Experts of a small language model: width 256, a softmax router.
Below are experts of layer 5 (counted from 0) of a mixture-of-experts language model. Rows are named router (the router's row for the expert) and show model dimensions 0-255. Each number is 500 + 25 x the weight over its row's rms, rounded and kept within 0 to 999. Numbers have three digits each.
Before each expert's rows: "comes before" lists some tokens at least twice as common just after its tokens as in all text. This comes from a sample of Wikipedia text that the model never trained on. Tokens count by the router's weight.

# expert 48
comes before: "1", "2", "3", "4", "5", "10"
router:539522526519475538521487491516484491518506458503503512452484484488505549541506536459472493468503518510508497487523537541543469522464526500530526501518488497515525541467539484502487474532456473466477469499464450450514510479487488497495478479487519521521492499491487520510541512499500517498536523485474527524553524475534488459468482487540518519537533509516458506449511481520486484540578505531490475490524518515526456522490505508492467510500482501504540486503472482460516526492530503496473492536523539477498512471489526528522553519504518511506510542521526498491460541479531486541496507499471511512535515535496531538531492469504508505486487534501521511510461498545483453537518512479515445496468478484514503510486534513470519491496491484451507484523504524517488468533450490

# expert 27
comes before: "\n", " |", "| ", " |  |", "0", "3"
router:518487504531468547500444495514468477491483463493476507447478482503485563555521551467494490489485482530532492499521523533530479520472524537544509475514497483534478523487521483484490490518441482494463488494483487439518527498537487491498484471515489532511486502501469532502528584474516520519551502469501551540539525465488492499469498473506513538529525535499475486494491476530460492524543516535453511499514496501518493516512524505491480516512475522496544491504471513451546503499548530506486493519483519443511510470465493533500513534494528488484493528510515480482469545475510492535488532553482521506535518532488538517488514473483506511506504517513529506476465482521514471544519513492521463489468514501504482520507506507480510499508475468447504490520491488519512457508481490

# expert 14
comes before: "\n\n", " The", " He", " In ", " This", " It"
router:501494521530501523496473497540517520470494477530497533469476508486486526547485512494504477502521513520500500518498481522538503496471525488504495487488472486536517500475514492464482497510469489472498475492492508433515546472521467437486473477509522493534512491464496477481524544524494516502557479495479531527530528499534534487478499481526518511504536498546458505467516457533450459551524496519491469491503513519521469529490525514509470504488489497521528509482470490478528527518536503512484467522477531464508503481439493534507522523480509496476469518531538496485419521490535463516524512510468527463541506543472544550513491489495514517478488527503484503483480473522535500484517482492505458469457480463520518519518555514467474466467446514499480501536501498525492467501464518

# expert 74
comes before: "\n", "\n\n", " | ", "0", "5", "; "
router:524473515528499564500451466532477486500485479488502535422473499497487525560516496486496500469499468524521502490530505523502483498486517514485538475525494494555512500487554479492467493538494484469487481498470482458520517509510482470500495505496489523516508485472466495494537545502516509497530493474510521563537529484517512470490492435539514521533526544506480495470504472525489464531515512534463472490505476513527492520501500503505461516488480514522526471465457497453530492485547487504486490517492525467496524483459491535507518543455545507454474512526548490463468530470518478535493533545490538487542493538476516531511492478496494497523496526502513520487493475519503472508535492446499452481466499497511472511491515492483488480488469477494492495523507521528519451518458480

# expert 25
comes before: ".", " | ", ", ", "′", " |", "}"
router:513489526525499533536462484528492459488523471509517529450461492495508511537498489496475518475514468517505477502512503532544481511451539505503525512497487480522491516477544481451482486497459486493472476486498494445522514492526480495525490486519513505515507510482493502503531517486512534521530499471476527560522546485506511479470486503521528525540511564531481500471506481516441449554517521549465466494495507510506459507505540496482472517500467524511535510488437510491493521500546520484522510555515508455519494478463476520528525522484514493473490534516517503456471518464507484534496503548498519506535483514466533547508494464524485478496476517500534501486489487538516479516559507458518449477463471488520510532505545493486488489481484494447512505517487500525504488510459520

# expert 91
comes before: "\n", " | ", ".", "–", "\n\n", " |"
router:540502531537516549513485474527501476482491464482491516442471497504472531558508500483472493461504479531524491497523499503524472527470530510526538501508482506550504515481550465483463500531472484483480476503489492456532511487504471480483488494518498502503501492483475501499557528481496514461528516486479531511535553475506507471479498460495530521540504527498486495462501490519441475537508515542479458502507503530521453511501512481489482538490508529499549492478473509471519519490540511515498508558527533453505505495474487531498528535472529490483485541528527497460453541447519493530487527537480522513540500526485540526512498455485498504491501540519523503483484472523503499520515511451494461485491488481533489529505503504481489468480489458453512489533499526538508463517449503

# expert 85
comes before: "\n", "\n\n", "0", " MP", "3", "="
router:498492557508513530523505471525530502494459468492476511446463512506556574547485498533464532456504484525515489484530501508516502513462558535497519475524505502541507524479517486510480496497474458428516476492471511507498528507516480501494482474510490528540450459501459479498536517511525514496506482439477525540534524496514494465487505478523512501480520509526477515481502490516459469513549512519461485533508516519514500518499501504492477504477454505538502491505452502473512519499511521475481491524479539461491516471451516530497512524487517485479463521520535517492463530499521457522525511513477530498524527511478527531544517491500509524509485535514500519487470488540527483522487499462501489454460489493502470514489500534469537481497476486466472496535466492537510471499443484

# expert 120
comes before: " | ", "0", ".", "; ", "000", ":"
router:518488520509483542498462465506476490500495463489502528445460498486468517541519516503466503446483454510511469499527509521546483519455546534510516466508510477518497548532527475490459477550497482453475489482465497476508521488510487460490479478520494529515507481476491509517557509499472529498501493459469516559520532487517503474470493471544503504538501555519494479462496474498468508535534512522465463488519534505513475517492508509495475542490475532491535487491480508475495494496529503494485488573523505445488518485474511541483509525474511496481503523537497492445473544484525476531480538532485544505540497508487522518486513495512501479496506543528506493480486493534511490523541504454506490503447467501521472521501503501483484490486481480492500495532502535563520464525469506

# expert 32
comes before: "The", "==", "===", "2", "| ", "1"
router:536489509532502531493497494516506490476516463516524498470471494512466547539490508444452491484520492532510486510523507523541486492468540535527522499497495468539514524506519458476488510519476490469460467504468500474514531481504464457500470453499519536521502535505511492506540538499487501505527522472483522533506533493519511484489492482525500506525532523510473510475507472500461466533511534543461474486533534547522483521482517522503463508501469511524531484513464504449520528513551515509508488544487516447504496458472482535493531537495517485480501525518525498483435555489513484536498525515487521484534505523495535542519504488491510488494520521495528501504480496558508482488527498464522476477454466502521499524525513463466516461489472472466497473510514526562477463527458510

# expert 36
comes before: "\n", "\n\n", ":", ": ", "==", ": S"
router:528494519508492538505496486523496468471510479496511503470463480497482568542497506464460493483505486524518490505517497529543475506458551514514535491512504465528502530494516463483468480544450472468468480522453485459518526487514478473482475465498489532523503485499488505503537528487475509495543502440479538526531542473522511475474499466520512530533519533505468515471508498514476487553532519540452475511521529537516479538494532519490452516497471514531522472504481505470513530497532517514486489533512509482508494484469483536498507527488518485457496531512533508467449523481529475539485526517472531494521517523485542538499519487473512499495491536511478495503483499521535469505533511450515459488442500504520506517510532483461503482492472468470500468521514513549500467515459497

# expert 51
comes before: "–", ".", ",", ")", " | ", "; "
router:523492489534509512491447492524497480480518461524498502478448472487467549524488489466440473458483497518512504506536516506536480514483550505531533505500467494505510495512519481510465478543457482483490487504466492482516501484498463477475463491511512534530477500490486529505574515509451524477516507467491515540525523474541523472438481438534507517545519533505482508483509486502478488527542517527468480484517501530498484476485531508470458501498522540500551488477468501462506550489514522513480484538534500474519504460466497537494525538459512486493478508531503486441462499481545485541493519524479521503528477496485531518514492460493496488507518536525524490498482474512534484482498499470520454471465475507495505544522531504489491484510489472492499500523519510541522471518481530

# expert 103
comes before: "–", ")", " |", ".", " | ", ")."
router:523485508525519530513438446538517466493491475481510500467453480493496530530500493466459518488485501525527494507527514526542480519442525520533540474505500512542524535513527465500480469542442485454527503492484485458501486481513468500481488468528468520517490484486479513526537544521482515498514505460479526532505528481528528499460483448534522510520497533486484500475514478507472473518555502536471492495505491532516493522514531504493481511494495538515522466472502516447522528483526497492485490531516505474536506453472490529490516515475518489454499514549508482464499503481532470524466521535501536504487491543482531528480452460469511489490504506514517498485478466535521474499529520434506479514462488517506495521497506481479491486496481469465488472534506504544513477497444510

# expert 50
comes before: " | ", " |", "0", ")", "–", ") | "
router:509500516516501517522462451516514475475497478485502498455473471506499551528520530456481487445474480536510535488524509496533487527484532513530518462514492475520504526511540475525452469506470484483478513497514489497500530463518492455479484456502465527525490481492456510530528548489496511482533494478459511536520528485506531455472504429542529509537507523494477493492503486516443487507529504549465504485533514507516492519491514499488476528506485535510567490475489512462518492493521493462488478513516519460513507472472501529496502546464524484483511544544520486450464518463545473526489540522495552486528485514473535527497482459461516489496477519511516482485484481536505487514493515484522476506451477526519497526492532494474488479504473457474487472521519501534519476498496496

# expert 53
comes before: "\n", " | ", "0", " |", ".", "; "
router:518496530523486546519486480522497469481489490489493524474476500486467534527494511478483515467515490510524505496531499536511467508445516500516494477511481485513498526466537458498455510508462479472460482493489495456502512489518490486501474499515537508519513487493490532492546510485495516480536492473481523534532554472511494465477502458519526512520520533515472502457508469528445496535527525534461461494513492525522474501488529489487474490489463529531551509508446516475539534485512547500506492552489522454517523486472503531497512530466531496491487554537536498462463529455545480519498532545479521511532498527492562568489488464490509497512504544525504485491470479539528503499512499478503464501457505487512480527506522490469492485514483466470515492515509495534516453524462482

# expert 3
comes before: "1", "2", "0", "5", "3", "4"
router:530507538534492550511461468517474468498501467519505523433478513518484512537508531486476477458487500524509507488548502519546483527453538502525539505504483501527496523514539458472468479527492478460466499482483472452492527471509479503510483488493478523501505483486461521510527517513485528513554522478459550546541529491514487474490495477545526535524488553500478511447502486487451479546541501531480492501507496527509475538500522497484466542479472539505536492487495505449514528508524476500507490517509510459505495475458507516513530517496515503492505507518522505489453560469523478532485522522504533503510497532465520524492473471520497497519478537525528508501477472543499493515526509469513444495456500493510513516510523504491461467495480489487493491540509506509500451502447505

# expert 94
comes before: "\n", ".", " |", ",", " (", " in "
router:525509523525507510526478483539520486510494477509525507454480499521503511557504530463493478474476461521512484485507484540532479548474532545527505457521488485507496499488507478483462486521459469493495493513477473482513512466505508477534491481524452526487519496465481522510536545511501521489550504427464509526550520469498522473490504449506514539509519526495453473472506480535457493524557506529470474482502549498526484533483518524486475532500499536500516491490478512463519539500526535521494500517476488516527498470466497508510533535477512495490508523489520494474451528439534483518494543522477518501518510522478525525465488470498500494506480529536539507497478481506520483524491534445486472486433502495515489535502513513493506480508473457455500484528506515529518465523462486

# expert 19
comes before: "\n", ": ", "\n\n", ":", "| ", "=="
router:545494513522517539499496467523515486471499470505504511472454492510487523542514511479450508470509469530506497502526493534535489527474525545530529487512516470535508535506535466484489511516471493448475491494473495464492517513521479481506469484510500542522501501500502485508513538508505518490538494468486514530518537481516491465475512471542505507536524516511482495460515488518437476535520543526462465502540531530512477515480505513498465518500489525522520487503452492483516539526527508499474487527478522454494499453464488537482507547477525488483491532535539476470456578504517480535508532521485530497542514503478528544518495487503506497476499524504520482495480493548510480508539506439513484483451477510539502519497541489465485483491479477469478473518513516555488457525473505

# expert 113
comes before: "\n", "\n\n", " The", "The", "==", " =="
router:532489518527498535516486460535503483490516484499507518483464471490479536559509516457476506485506473528504507508517497520533480512476531530523545488499480471534512514467521484473487477527470485462451466509467498472522530486517474462491483458481510530525483507500508497511532531495470510484557491443488531518523525467517506483468496493522506506539525524524462503452495489514470496536535513503459479497535507542502460524470513510495483520502485527522537491496457490486534542508531500509482492521476527454497518476464504524506521547503527492465501541531543491477447525470521467526508524520470519483535503530482558539516515478501497470491501514517520483495470494551510495520540524474501464498472473510522517509513549480467491477493470463463492484524518515552499454524464501

# expert 21
comes before: "–", ".", ")", " | ", " |", " to "
router:551490532548507534539484455529481451463508478495512509483463474509508526527497507483454502470504486531502480525537499493536491527475508499510512503479503487525505500531522458481487472513448488461489491497481504466532539497511512518483475463489494528515501520494486519498520536488459508471519552472458533546527522490543519481474481454550520501554498547489475506471489473511471495515529513521487499500510522536500493530521540514476491498501474512504555505490475520446515518525541496487528466555493510460517525486489493532491521534499517484462501525519494505452470501464527480498493518531503528522529477518474527553519499471491488500505485506518520510482489489539499489524522541470530438517466470493515525539525503478468469498493468476468512483522512521539514472500446531

# expert 96
comes before: " | ", " |", "\n", ".", "; ", "–"
router:532478505505504540512482473533492493483481471495502509453462505487490575540496512474454491455476476527528491478545494523530486512478550522505530493509497504512495502490528488479493498508441474436495479483489485461511523525508478488491484496525505535515506492495458503506551514490503532480547508460486518571519514479496524439490489446522520533503516556498502495483506479508433479522516509531464466485515503528536506533516526516494474519505473532499526473467444517460518508490531525502482481533492513464523516460468509519494499538478535490482501513509544494467474533474544485529502551537492514507516484531486532522490495463482480499488486532521526511483472482531526466517516501503514494490449485500511466526484493487494517475504478474449476519516508517542524496505507502

# expert 52
comes before: "2", "1", "6", "3", "4", "7"
router:530492530535497547534478481536512454508497482514505516444461514516514539544513518465496499473502476515516499477516517529541469510471555511497523512514507479538508541476529478487495486524431488457503476482482469448523511495514473465502491486496518523522461486469486498510532539521500522492544521479472522532517491481528496451478492478530520525521513526518490501460507473478436465536537499546471470507520530511514471510492525496490456515485493547509552473522491519462523532497541486483480482526469511504500520476487510524518523526500527501480477506525536528505468528487535495526486526529495498504525498549484530532504488478522520498503494535496501547493471467525492467543505504450495455465484465493544514497483521503470504478483480483468494507545509518517504455512475481

# expert 33
comes before: "1", "2", "\n", "3", "4", "6"
router:521509530515479538538499487537522510491498507517481506434491525527521512557497521479493496477471482513516487493530550520535491506490553515514525449517480493564522523496507486519463495520453482472467473505497467471507528484512490457524442496528504490544503479472472482499537526503498535508542512490460529494513513480512481486464515485516520504513547514517490511462483461530475469529522499555485499524508527513513481536480505485488470539503473507572519490529471486470549535501518530480497515508492528469474507478468512521505510544489505484466477529505535522504468526490518485548526521530503526481538529507482541516497492474503506508507481531528504529517485502505521485533500497457499452460455493477528503500470525510471538479493491486458508508503493520506528438530456492

# expert 84
comes before: ".", "–", " | ", ",", ", ", "; "
router:524491531527470537537473484527484502487507485503514512464475492487478523535530495455483495459512483534520488482537523522513487532460524503541515469511468492535488495499515481458467453511491486442473474516494511490522492483509472490514463497535489530516521533492482528524527510461476503502528524470468526542526538456511496492473502464534532502546523517506479517470497483513505459524555513537480474482513492523506475499509511522492462547510458550479543481469449525457516533486552514511489516509497501479509504446467500527518539525478518508497506528515532462480477535471525479545494529541487529499547490514483525531472505471486501488506511511519554479484476485513503481516514538454506491484458475491522489552511524482481478469486470474482497485522507527527526473520482493